Weights of a small mixture-of-experts language model, trained from scratch on English Wikipedia.
Experts: 64 SwiGLU neurons an expert, 8 picks a token, a shared expert of 64 neurons.
Training: a variant of Adam for the experts, 13855 steps.
Below are experts of layer 5 (counted from 0) of a mixture-of-experts language model. Rows are named router (the router's row for the expert), down (a neuron's output weights, with its number) and show model dimensions 40-79. Each number is 128 + 24 x the weight over its row's rms, rounded and kept within 0 to 255. Numbers have three digits each.
After each expert's rows: "raises" lists some tokens whose logits its average output raises strongly, later layers aside. This comes from a sample of Wikipedia text that the model never trained on.

# expert 0
router:174167115131134135123140187149153141127158130126151106165149154164161108102083109087207156126127119108140102148165105101
down0:119127089135132123140093114080155082103100082133135197123132090142152167112113124124136116114162103131119130138135162138
down1:081088121168139139110116154166112118129107127119127149118096117134092111122146145163115133122143099122126174118123143135
down2:118153130073138124155132113120103104117136144117171109141152149119134142156103120099108137087114143176127122142158083159
down3:074104144109138146124100114170147072132167081133092133125135131120174117183173158151114127081130113126160145107101119124
down4:121128121100111103102075115080131088138127120136169113094123120132115157134058097162160146137132097126123111189156169129
down5:126118117103114116124140086073124113080093104120097094190083141206136156137112130129162081108119111130134115122111115140
down6:085144131178139075120123137107128090113133126126132089130106159186108090146132114124092113079162130176179131137143166096
down7:157125121100142137138158113124125152150164152122162118128132132088139155143145110121114145113129082157168156123104128141
down8:149131137114133118126106160129162116102118139100122142137181098086156136123146109135147095134155118131127099145105104100
down9:104115137129120151187140152097136105109140154104138136154104098127096140074110099083117179181114138123138112118132167134
raises: "where ", "when ", "what ", "conc", "according ", "mark"

# expert 55
router:149165129152134135158115152166149114104093103148134099125134126148133173132158148067206178152129127124123128158133121109
down0:152157124101125134096094125168145119141116147095154139137134092082145092134135111152163086131145118138104135110122099141
down1:133153103157135128119169098132096099144135166111112125093195116173102162134130137120134120106114119129126158089166112140
down2:140112110138141126150141130149178147108074113064132100124141141140123154100119107079151125181121096123122129124092126160
down3:157135145090172137139138120133108136107157118119100139111146122142154129147104117094107136132081136160162152113130135134
down4:145110145126094081105110137108146083114118083102149114131153156132125131103140158111153115140085066119115120143147148111
down5:127124140106126119128147092129104140146123134130159121133144144116140181117113076140091134140112165124112141103131131111
down6:158147135129134126123114144093122163136096153130138120143134155084119117145144077125104120108129162110117106128122164111
down7:133132114115084124109119087129142115167115141113115150144123139139123115082147123120147082153142118134116147155134130133
down8:123134105118110147088084114183119147136119138114103125108139127154075162133136105135130153119200138084057109120103117147
down9:115123119127120136127135103113134146140113132102150118121172107128147120119156099136121151152109112110109136136146107146
raises: "and ", "as ", "from ", "in ", "to ", "ent"

# expert 16
router:133146100158122140154144136117104164104095135132160099121103132138118137175123117107137125138106115164130106128140101152
down0:116115103136142142092127114144142108129124092142098143092141156088095146129132120129088139157113142118126142156106138167
down1:161087132091109115133131130100123053094075127108153125121128102098112121107136174114128162123113126150079139127116181126
down2:136129120148102118175153102148127117089150119113128159157134083148089140128127139100079129138145145144134117080170109150
down3:114126163120101115109126135127104090132090156152131176093150111166079125093172136123126114126109116156139126167098108159
down4:143127118131146154149129150133100136143152085145121130154161147152086128168180122169137091138138126093119133129125115103
down5:154153130110156120128115133128160127165139138141098135137123094100111153153113108139137101182131155110148138158100135132
down6:095150151134145094085136159165119124146144130115141127069129150154122140079116127137143137153120149117107126138099078105
down7:092151142126146154095154105128102147135104139104095157125152161136087123160148125103136122114086146160124110151145158097
down8:159106126120120138108133134136117174157105131144112136113117123131153124099164149145100101155149122168149104134113125141
down9:130120146134134135191126127110109122123143109147132179141083128128121150119085164083108120152155127114105133084128174082
raises: "com", "and ", "by "

# expert 34
router:169152110172078155096130133164137157128109102152149098113088107160137140128122124104143181099118116136127118148145122125
down0:089130135117131138131184145151111132128098119105111146122121137134112095093151155125145115119134158138092126129102146142
down1:128150109125101141116123146144143095155150127125118135076079115145106124129151119120101136139152121134123102128058160149
down2:131127129125120130111124143152132102150134109113098074112152092123124110157109112142125143093144112168084085139128153124
down3:111135139084098143147145131195111122127153137141136100161132093104147162138153143127157108120157113073129124161095113084
down4:142114119093111087136136134100112107137133086157113155105119135138066121159131123086181103153122129158122098141115162118
down5:123126133108126124132131123100135126085149154109149123131128137159145135116085135116132097144126119112126108136202147150
down6:114094110129148119100123112123158148119127134110113124122142139129137101149089125117080114149141130130119146143118130149
down7:142150158164159105141093116160114135140189125126114166116075139146150117105161126110094144132159077105112183120106121083
down8:111109094148081122156139093112157091148122149126158131119123146122131142157118147117107077167144112145125135116096090130
down9:129133149131154111099127131170135157128132084107100080120118093138139112130136136099178134107153136109148151204103136130
raises: "and ", "of ", "(", "for ", "to "

# expert 18
router:137146105156134152109181146103153180100111124181156124103064145127148129105114090095151131115089136140112120118143113117
down0:124128139094167160121124115119096144060111116082146153100130091110108153107115130146145139118121105133090120177111111094
down1:067154169138138116177161153132155132143174108110135129142156106106117127190146163090114126105111123094092101103129142165
down2:108120166112121154102140142146180127097099167088122121152167130097141123110072152162114128150070155139193123127149107140
down3:145161138150119155100116112116092091096123149120132099111109125142132128161151122150131123087137096103116124082092077124
down4:130135126075136129121151137122116095105163114146121100125112083147129116097124136076157160114125131112125113083142135077
down5:193080160140124087125108193137155152154140137130086111115162111166105112104141118181132211137121124073108139135124140114
down6:119100104118136104145129114169112111144086136142125142112138128156155141157096115171161128127154147107154124101149137078
down7:101139153135136136116142159108140148131156115137096079130118108149141176093109132133092131135129127106124136123117112115
down8:134138129099111091130143151144097139155147145097073155101141122116123102112154130115111125160106134103133160130127147140
down9:076160132157116139098156129145091135131157119130133119096158162135125099094126151121126133132134127122153096103100159156
raises: "-", "o", "on", "it", "ip"

# expert 62
router:168128126189086166134162184109118140118133145179141151111126102138136105115104113112158143111111128121117135128121139151
down0:133116139093119104106123156159107138119136115127140098142146139139141145105123130156166095081129127135096156147129138107
down1:137125128154164133142112092155117134117142145116126111124202162142125104099118095139089140126106129137175167150151142160
down2:135141160168070133137134116108140123136109134109113162119117125133093138137151106099145079132133093166071177104100162127
down3:114141130119158100130157141117144127143149109119111124152116133113142106144128146154157144115132103125101116161133173105
down4:119144136137073144136132096120095097121131170129120152149144094115137103128117158093194110182121125157099114126114157128
down5:138150161125101116138150142120110117162126111105122133146127081147111128122131129091107138148132142118168139159132135129
down6:145113128138129154129098115123154126187105127113188114114150114144102166120171090140079156117138142133142127109152157141
down7:141128116170114136110112083117146120167120109142091083083141149122113128197153110150139160103148149140110112188142079133
down8:089138132078168114164126119127129107127116082100150136149154113117139111092140066107122139148097085166110123138121112102
down9:199109127077138116063133094129124097166136128144137157126085170083103135097068145098073152130133127131148141120139115141
raises: "in", "ov", "as "

# expert 32
router:147150131107137145130136170139168138134110152177141101114090164147137118144137127136135123084136144110098125148112137131
down0:142118099120154124163128116155135143151105125154102113151163121133130126113143145117148161103142157149072134113184109163
down1:162139137137157117134107097110124149166108141136125119107159131109102115148149146115129128194129105171147131169142136106
down2:116084098117092144142127088076118110136142099074143099153111162087161106147135138124129110149150113115101116127141111119
down3:090110133132117143139136117116110134118083077125122144130142154149111094138133130104127109151113124163143099139122089088
down4:130154126099120104120116144121096100108129125143128100119131147118146113142108108148174146087148149121110091143110129162
down5:095101106109091201109113055129143152171153096133118155123158102064163128109122090109135126108159115110116132111120141142
down6:112103132080132120158103148118108129143156134146111117105108103140146102136144081122113140122141142158156164122172099143
down7:139146114094130087139126133102122109145072135122090134141136100140111124118153134078126115142164099157145135102122105094
down8:149112117117105092094138095080120146144130155107143140115110121132110144101129156120092153133151103146145151117118131141
down9:132173126102137090160139152152151119108122155132148088131145144114107138129120103104142093182152118134100135118142115160
raises: "population", "population ", "results"

# expert 72
router:154136129184103155114144124144134165133111116112112107126110106147144134148092081085138138151109117144094112114155107100
down0:112122170122109130170104102109099144103087153155152154146121111123154119129143098102147144141106144162106094104126129111
down1:145156117115139112142113111138129115132105139116099094186113126117134123116128113137112127119125124065118148095133167149
down2:113131089096089128157155172143143142122102125106150103088150142076099099145122120091152111127155168127179132127114122107
down3:074111095140131100116129155145123086142089123114155142133119110130148128159105153110110145107129133148156119143102081134
down4:143112109088105124135146168133145121110139100128129132119128096150110139115118102139125103130089094101116130126148148143
down5:130125163117114103106119127157159118128113102188146122126154152128142137109119154159143121097164162144115075102125172141
down6:126096143159114128171160121144100103149123146117107140110147148128145155149127158141128141125123155084145121151103158126
down7:118113119095143117191124139076191160117149129121110086093116119137119137128141130108099113090143134111173159100117146108
down8:142128162121134097107155112105108135170142140104122123119150122123196183143127166120140114062168134144111168121124141158
down9:135180082112118145138097109119087158095095108165124140135086083134148128143160099155103169161108133156138108137135172117
raises: "-", ", ", "/", "; ", "- ", ": "

# expert 33
router:164155125157120148132148112154113165124141141137144082123128113114138129107159142084173126118100132101117115093143141085
down0:092145139123143119135139147097138152134142170145111068130158097122124093125128105126136146148134128147141120141139159111
down1:124154114127141136114156133123144163108103093153138149145098122143121152175127154118132123085105125117130126172142131134
down2:150164152136162093111143109093143138147129107132144127139118119152139114174145101134089172120147128105107098107114114115
down3:125136153079084123142102142139134134109126131157088148096155134117152153112124135133137057126134124154130115117128122125
down4:145139124136129140102141122152093151133129105111106170081149109112131166122169143140138116105102113141116141117103166132
down5:134093136128143096160121151106114189122125139107147101105121142152175096124170136106138117104094127124100109099109185110
down6:153149125144084109123134142115098106103090139145102124141118101120135141150114096139119144129151130132119129123123159139
down7:113153133135161152121167113136096120124156117129145115097121119098129083098124122128169138118130102134115140136143139104
down8:117162157144129113119140124145093167135154155131103114143117108116139127096115116159113130111142112157136052111138163161
down9:141112146112124140134146175167112146140092131122094123144144110140120142152104112142141139187144170123118129137153145125
raises: "s ", "-", "s"

# expert 24
router:130172149124132155137122177135115112092116133125124110169101156158137118139143166075190131157147104117180081134138080126
down0:143115127150106131094163120144103123114066111151144098125120114134120161112161126159108142149123165133166149157094146140
down1:123116113074150149097151125135109129105110110133133143154120111115135162139110139156113118090096135135101160152117069149
down2:099155100116168126142130125167092130106136133162096105112127134137148152111137175159114146102156124075121143095138107115
down3:109122147157116114133107129145127105099107131120106131169146117138136107118146127104128111139123087119125135110124095107
down4:112126121109109160131141115129194102160115120123134129100124084131111110123127133107146123137137123135119105124134124096
down5:108140128143148126141156116093116143132140148083116115117160110142131086164146136126163123205085154125099153147154123123
down6:127095087145133100153146098131140093117116146152109095127155136156115111117131131147090169135102193148104128112132112161
down7:111203113129200137104146137111150141104142095097107133113117104142102169144129126152136159130140146148119117133170104175
down8:112106135141064140149148100084123107067125136114114153178130145106161167179174131165124094107087149149151120120101091165
down9:135118138141116165152104137132149165105134081092130139133131110132105108135096094150185123140160110108135084128128151120
raises: "and ", "to ", "& ", "(", "or "

# expert 69
router:161166159140132150132131198142139123146092142147137136121151132130129091122104117121176127134140131127111111161130100130
down0:101126085121096185142184137137137175111134149153135114144162112174094122172103147143081131110144131091100143160126163115
down1:180168111122141126136120119117150130141136132133158114106164145137109117105105113143109158124126156118096124123134149126
down2:116129131154092130139132149081110102102151096162111142125108130091082116133142149105116116139150144091132181118124146135
down3:120127127117124143145105128144183171142111133079077111148137106153105104106156103103084159113128119114150126139117131165
down4:101076164148109123146130118116116120106128120100147137136127109078140140111131108114157133118127136186117140130110165115
down5:117111144141087143108135160126160085123130145125116122142131121123129112141151173112126152091156096135119151139143117156
down6:126109147163096138146134099115185146105161190131091085142090127106113149138129094102112117127127152112157127131138143177
down7:139147133136101124116120156135171153138132155127158137104108126160112098108101156156128133127106119127144136129181124100
down8:127107125141070106166110126093117123103166115177128150137125154146136149167118145169146143142131108098134114149134123114
down9:099118106111126117166092181089100133086132115133099144115128110128105062136138127134073088131100065096138097125135122126
raises: "\n", "\n\n", ", "

# expert 65
router:156197121153145125145103174179129116097095132153118089134129135090146122129149162076212117132147125115125109144132135125
down0:117160106106110129093122132138113087116141146113143143159103084142113159112108111134106098143123039123135151111146117096
down1:151145108122166118125075131101133186118124119157149140144131135136150129094112144121122131155120159166146101146124129082
down2:110139178149134140142126109106134127111131094152093086156133116159154110150106153115163103144122101136120154135102150107
down3:114126132154089164150113103128123150158159128098140124157140134102178158111183142114103119123109126119158149120116158155
down4:139122113130131180168120115150105158121122124092103148156144173100146138143126161142165130141112162115158123125147133118
down5:126137094110103112123151130118109141101138140148165147124141135122168124135147143105131098114096131108146116130118156088
down6:146119108183154122155152137157132106092165151120117132137114145132151122108111143121131108187103120166145162124136151158
down7:121155105069127153095123129113130118093148101126134134124125164087104128092136165121151136157156116180113127114084151151
down8:119147142130125119116133132159122135152110129123102123142122101164135145109090158082126139139130124135113115101140150094
down9:174174159128131107099128097116101164131089121121192074124108166141094105135143148152109162130118118120114105137134145166
raises: "by ", "to ", "in "